Experts of a small language model: a variant of Muon for the experts.
Below are experts of layer 5 (counted from 0) of a mixture-of-experts language model. Rows are named router (the router's row for the expert), gate (a neuron's input weights, with its number), up (a neuron's input weights, with its number) and show model dimensions 0-95. Each number is 50 + 15 x the weight over its row's rms, rounded and kept within 0 to 99.
After each expert's rows: "gets" lists some tokens that make up at least twice as much of what it gets as of all text. This comes from a sample of Wikipedia text that the model never trained on. Tokens count by the router's weight.

# expert 0
router:75 52 78 34 72 62 46 38 52 63 29 47 29 53 75 33 53 50 44 34 65 30 69 47 40 58 36 60 49 16 52 60 36 78 43 54 51 54 49 66 58 31 01 51 59 27 43 60 47 27 34 51 39 55 36 64 54 56 44 56 39 44 67 38 56 47 59 85 43 59 78 49 58 63 36 50 43 48 60 55 48 71 56 49 55 90 58 33 51 36 39 29 53 23 58 33
gate0:57 37 74 63 45 20 68 69 71 28 70 63 51 46 66 65 60 66 35 40 72 34 55 59 40 60 65 45 59 56 48 77 24 72 41 71 63 54 33 50 45 36 69 33 48 61 47 47 38 61 50 41 69 50 54 61 48 40 54 62 61 60 58 48 38 51 70 84 73 46 86 61 41 43 49 50 54 50 66 26 47 67 71 52 60 51 51 37 99 46 52 57 42 59 41 51
up0:55 51 74 45 27 76 29 38 51 18 50 31 64 69 74 50 66 33 42 36 42 49 33 58 30 38 55 33 42 78 49 36 76 53 80 54 40 71 45 55 25 33 56 39 51 37 49 43 57 60 51 34 56 36 39 57 46 81 35 69 39 40 40 56 60 82 67 36 40 69 39 61 17 35 35 54 77 30 45 61 54 64 29 54 37 60 38 62 49 64 60 60 42 28 50 56
gets: ",", " and", " to", " was", " is", " of"

# expert 3
router:36 61 50 32 54 61 52 36 46 70 52 27 37 38 46 48 88 43 37 51 48 54 68 59 52 44 66 50 47 58 40 45 43 72 66 46 44 46 53 56 77 44 06 33 30 00 57 90 41 40 63 52 56 43 53 62 71 57 36 45 51 40 46 53 55 40 47 57 34 48 39 87 32 76 66 61 51 45 42 39 72 56 61 49 47 58 45 43 83 49 35 18 59 53 39 53
gate0:60 59 52 56 41 60 56 47 31 62 63 62 43 74 39 38 60 56 34 45 40 53 70 84 27 52 57 53 41 28 59 46 38 36 64 58 49 53 34 64 29 25 53 50 39 40 56 52 77 28 73 74 65 52 60 56 27 21 25 59 53 50 80 67 49 25 48 53 60 53 74 85 65 65 53 36 46 73 79 57 60 71 50 28 40 53 66 45 66 49 75 48 45 77 49 44
up0:40 44 60 66 51 33 50 30 74 17 41 30 52 55 42 41 31 33 57 47 56 33 70 57 68 52 42 82 32 57 52 69 50 50 64 35 43 75 58 61 45 28 38 53 20 60 35 66 78 65 53 56 38 62 62 29 58 53 50 72 29 58 06 52 50 52 43 54 53 61 63 66 49 59 69 59 47 11 71 64 51 31 42 58 30 43 65 37 45 53 23 42 54 57 46 27
gets: "1", "0", "2", " ", "9", "3"

# expert 16
router:52 41 53 54 61 48 37 20 53 61 34 73 51 31 67 48 56 18 44 44 56 54 61 40 36 63 52 57 58 54 56 46 24 46 69 46 38 35 58 74 83 65 55 46 47 37 56 81 36 72 39 56 51 61 51 56 62 62 25 62 39 48 39 18 45 68 57 35 72 31 54 59 11 73 45 32 63 30 42 56 41 59 58 23 54 52 51 37 75 41 87 27 68 35 54 57
gate0:58 24 26 63 47 35 29 35 51 39 59 19 19 29 44 50 57 57 50 42 57 33 57 74 51 56 43 57 29 50 44 75 57 49 58 13 39 55 54 20 53 36 30 29 49 50 43 80 37 68 49 49 40 36 85 58 55 54 33 34 46 77 34 42 44 82 46 78 46 70 64 42 32 55 52 50 35 63 63 63 28 55 30 46 53 36 66 56 42 43 44 64 54 54 34 37
up0:44 62 42 40 48 53 54 62 66 73 24 87 62 83 51 26 39 24 65 50 44 90 45 57 47 44 49 43 69 39 51 04 52 77 52 49 56 61 46 67 59 55 61 99 28 66 35 46 72 41 55 51 57 34 28 55 41 47 62 37 63 34 61 63 49 44 55 26 51 46 49 55 56 59 57 50 64 61 52 39 51 61 52 67 36 50 49 38 48 45 37 48 54 32 60 66
gets: " B", " L", " M", " S", " C", " R"

# expert 4
router:50 54 78 47 77 41 54 48 53 59 39 50 34 36 58 55 54 31 15 37 67 76 44 39 47 61 39 56 56 37 35 70 28 81 49 53 56 89 51 65 53 53 40 42 49 47 54 61 18 54 30 63 41 77 79 50 45 58 57 61 35 48 60 45 82 52 43 51 37 34 45 50 45 74 57 66 56 50 14 60 68 66 49 32 25 71 81 33 62 58 53 42 48 38 54 62
gate0:51 33 15 62 66 69 25 63 49 41 37 43 17 42 41 72 56 39 43 46 23 45 33 24 63 79 35 43 49 50 56 43 36 40 64 44 53 57 55 24 39 40 33 64 47 31 41 65 32 20 58 58 48 35 62 67 34 43 49 78 58 45 69 45 55 73 23 72 51 59 45 67 56 56 40 46 69 52 62 74 68 47 56 48 42 48 43 69 25 70 65 61 82 53 33 50
up0:48 53 61 54 53 20 42 57 44 25 54 54 34 26 64 55 58 55 33 50 30 62 61 43 82 62 49 67 62 48 88 39 32 59 39 73 44 47 54 48 47 27 59 43 13 50 76 68 53 61 58 70 49 40 73 52 54 47 51 61 44 47 77 41 71 30 51 64 36 47 53 52 40 68 39 83 88 42 73 48 35 54 74 48 67 38 74 77 52 65 55 36 52 48 55 61
gets: "s", ")", "%", "es", "ing", "ed"

# expert 2
router:56 44 76 31 42 54 37 48 55 73 46 27 50 29 51 47 78 63 40 65 62 66 44 45 45 57 57 30 54 49 46 81 60 61 82 54 47 51 48 47 51 55 56 32 35 28 60 41 34 60 42 36 40 49 52 46 58 50 57 61 50 49 51 24 42 27 29 38 76 10 79 69 48 37 39 31 45 56 58 75 90 66 36 40 57 55 63 44 95 46 56 51 49 33 69 45
gate0:54 30 51 25 58 47 30 47 56 28 68 51 46 54 29 58 50 40 54 45 63 48 59 41 67 99 40 66 61 52 76 46 58 49 34 94 40 60 41 71 50 36 54 47 48 25 69 67 49 51 36 36 31 67 41 49 59 33 43 40 50 42 49 60 21 61 35 24 76 43 62 40 43 25 51 48 35 47 38 59 61 65 43 25 58 31 70 69 66 29 78 39 65 53 48 60
up0:62 26 47 55 43 19 47 71 43 64 44 66 51 50 43 64 40 61 62 18 50 52 82 67 38 34 36 54 50 50 41 47 66 55 73 32 58 44 62 43 42 61 75 58 33 51 54 58 40 63 37 69 60 53 43 74 83 80 33 70 59 67 73 43 57 38 41 44 56 27 30 67 60 58 29 35 49 48 38 48 58 22 69 66 54 54 83 59 72 30 31 60 34 56 40 30
gets: "\n", "-", ":", "==", "|", " ="

# expert 15
router:34 36 66 63 52 68 46 59 77 50 61 28 43 48 47 23 44 41 48 61 42 77 58 30 22 64 51 26 49 51 38 61 47 69 42 49 50 66 55 62 53 50 53 37 12 50 39 65 31 22 39 38 46 53 49 54 60 78 30 68 49 28 59 28 55 31 35 73 47 64 54 63 48 72 53 67 33 50 18 73 52 34 29 28 32 67 59 40 62 56 78 38 67 42 54 68
gate0:51 21 35 49 40 57 27 66 36 48 72 64 69 50 61 57 42 35 27 53 62 40 39 60 77 47 44 44 56 57 63 12 16 55 60 74 38 62 51 70 30 61 47 57 42 24 36 77 36 20 53 40 42 36 57 30 70 69 28 50 43 39 83 45 72 50 58 51 61 58 60 34 34 38 54 32 52 46 25 65 47 26 54 43 47 33 58 59 52 67 62 39 35 67 50 35
up0:43 65 41 75 42 53 38 74 54 55 41 36 53 36 36 41 46 57 68 52 39 44 52 33 38 87 45 57 36 40 41 64 55 38 81 49 71 81 74 63 68 44 95 64 38 67 48 34 85 36 65 54 39 22 38 56 50 57 77 30 43 63 60 37 42 28 37 34 53 56 53 20 70 65 43 60 70 46 43 43 48 40 34 45 49 44 35 56 70 36 49 59 67 49 35 54
gets: " the", " a", " The", "s", "ing", " first"

# expert 14
router:66 39 87 46 61 99 68 47 58 86 27 51 39 59 71 63 70 40 29 50 59 40 57 53 27 64 70 54 51 53 68 66 44 54 39 53 40 45 57 61 63 27 27 43 64 18 50 68 49 46 47 56 41 61 32 54 64 78 41 71 44 50 90 51 77 42 38 44 63 56 67 54 55 70 44 46 61 40 68 50 75 67 39 42 43 60 58 47 42 66 62 43 56 51 45 52
gate0:31 31 51 44 46 58 41 45 40 98 49 51 49 31 33 45 47 42 46 30 43 34 69 51 23 30 20 64 32 58 60 51 33 42 39 48 70 61 28 55 63 61 45 46 48 73 49 49 38 50 45 63 66 54 43 51 60 58 67 69 21 58 65 49 51 50 46 39 46 59 53 63 61 52 37 36 90 41 53 72 44 51 51 51 72 27 09 22 42 59 79 63 54 44 18 52
up0:63 49 54 62 17 54 57 65 42 12 39 47 49 47 41 39 48 71 45 60 25 68 44 69 67 49 86 70 69 38 32 59 45 51 50 62 40 33 66 64 29 76 69 72 42 30 42 56 57 25 69 52 45 43 66 55 55 52 59 69 64 59 47 68 38 73 57 65 63 34 50 42 22 46 83 40 23 49 14 48 37 55 52 32 70 54 70 59 43 45 33 49 45 54 45 45
gets: ",", ")", ".", " (", " was", "\""

# expert 7
router:78 24 79 47 56 46 47 23 61 55 50 44 41 45 50 30 60 33 45 45 56 42 69 53 59 77 51 56 60 24 44 50 31 85 40 53 36 72 52 76 62 47 26 40 30 37 52 53 33 45 36 45 36 58 49 74 63 60 23 49 45 23 73 27 39 50 82 80 62 68 83 54 55 66 58 54 43 39 31 44 35 70 67 56 54 64 44 29 53 39 61 39 60 44 54 54
gate0:48 51 51 25 42 34 76 64 73 32 20 40 61 71 65 44 50 31 58 46 45 47 19 52 53 49 50 43 60 63 58 66 47 35 59 58 14 51 63 42 52 52 42 53 38 51 45 46 42 42 41 39 66 47 58 42 51 44 79 57 43 54 44 39 25 39 56 76 52 58 59 26 20 66 39 63 16 68 38 21 37 46 71 48 79 76 51 40 90 60 37 57 70 51 66 38
up0:45 64 31 36 70 51 61 52 63 54 48 65 57 59 36 67 58 46 64 93 61 41 33 32 87 55 42 60 44 40 47 22 27 56 69 52 72 32 77 30 56 50 53 21 40 50 61 26 62 26 61 45 44 42 43 55 55 50 62 55 37 74 55 46 39 53 38 57 77 49 39 69 47 00 17 52 58 46 59 44 53 60 60 54 38 43 46 28 47 67 53 61 63 53 36 59
gets: " the", " in", " of", " to", " a", "ed"

# expert 11
router:72 39 37 59 74 58 44 46 62 63 46 50 62 42 53 41 79 64 49 44 59 38 56 42 53 60 52 41 31 54 42 34 53 47 79 62 23 72 67 97 69 41 40 36 43 59 34 60 52 54 47 62 65 64 59 91 71 73 36 60 43 18 77 48 71 57 32 53 38 35 53 45 44 52 57 46 46 63 21 76 49 62 26 46 56 69 59 56 67 46 59 42 54 19 51 54
gate0:41 76 23 66 43 32 68 49 67 28 68 38 50 32 47 60 31 68 46 70 65 56 66 49 47 40 27 40 52 40 49 65 47 71 58 56 27 57 82 49 24 56 23 64 49 51 57 31 55 49 63 46 47 46 70 21 21 49 49 47 50 52 26 39 55 42 61 69 57 50 75 54 31 46 57 43 51 24 54 45 68 29 14 22 63 86 41 51 37 54 57 56 42 70 49 51
up0:61 17 50 27 26 77 34 46 59 53 37 67 44 67 47 50 93 56 45 44 00 48 61 54 48 39 32 42 47 40 44 29 44 57 39 54 47 57 45 54 51 43 18 59 62 34 42 23 41 50 40 46 91 66 55 68 66 53 29 15 70 56 56 56 51 39 63 41 40 45 48 26 48 57 32 29 61 55 44 43 42 51 66 53 39 52 60 50 34 44 59 71 40 62 45 63
gets: " to", "-", "i", "l", "–", "w"

# expert 13
router:38 46 78 23 44 64 48 36 71 64 54 47 55 57 64 50 99 53 20 32 70 42 45 37 42 52 51 26 62 26 35 45 36 23 40 56 70 31 71 61 50 54 51 40 47 44 42 54 54 61 39 33 40 80 49 46 48 53 33 55 59 47 51 48 70 26 45 65 64 36 64 59 58 60 32 17 46 49 41 43 60 56 63 51 43 64 55 45 67 65 74 37 36 45 49 73
gate0:30 48 80 43 49 42 54 38 54 73 45 48 63 48 36 52 46 43 23 69 69 58 61 44 32 65 58 65 23 24 36 41 44 39 41 40 44 72 17 36 27 51 52 53 52 62 46 11 40 58 36 36 65 61 68 55 30 75 23 57 36 66 34 66 51 25 53 30 76 46 40 61 42 79 44 38 19 45 64 68 57 56 69 32 43 56 71 35 41 44 40 55 40 51 47 51
up0:39 54 44 52 58 06 48 44 52 37 54 38 75 32 60 54 17 47 65 42 36 53 24 45 45 35 47 38 41 44 41 59 32 47 43 81 41 36 61 82 44 40 77 60 79 28 55 78 58 23 62 72 78 47 46 49 56 26 60 56 66 42 48 30 65 44 44 81 50 47 52 69 52 36 50 69 60 41 58 45 63 59 20 33 37 27 38 41 51 55 69 47 44 43 53 43
gets: " |", "\n", ".", "|", "-", ";"

# expert 22
router:44 52 62 40 51 50 47 50 52 81 59 18 40 24 42 51 79 49 46 57 48 52 46 53 59 54 58 53 59 45 20 50 57 72 82 57 31 32 47 49 71 54 25 38 29 15 50 58 41 48 53 51 47 55 55 46 87 51 49 52 47 37 48 37 28 38 54 44 54 40 57 86 15 65 52 37 44 48 42 57 95 58 46 54 46 48 52 35 77 35 34 32 26 42 73 50
gate0:39 51 56 63 65 59 53 50 49 51 77 36 40 30 83 43 54 62 65 42 41 71 48 40 32 46 43 60 54 43 40 39 41 39 60 56 65 34 28 60 30 56 28 59 48 31 37 49 55 48 50 67 39 68 48 32 69 36 06 38 20 38 48 64 35 73 48 31 48 42 41 73 60 81 35 63 30 63 43 63 94 37 58 80 47 59 57 22 48 52 49 55 52 26 43 50
up0:56 52 60 39 48 34 37 44 35 50 50 57 37 67 40 55 59 26 53 33 67 26 49 43 11 50 63 49 52 73 47 49 48 57 57 55 40 51 58 30 78 38 44 47 56 45 46 45 48 43 69 56 55 32 59 82 42 54 75 44 48 49 36 53 38 53 36 49 60 29 83 94 74 48 57 56 75 53 33 36 37 72 38 36 89 34 71 43 67 58 38 65 84 67 43 34
gets: "1", " ", "2", "0", "9", "3"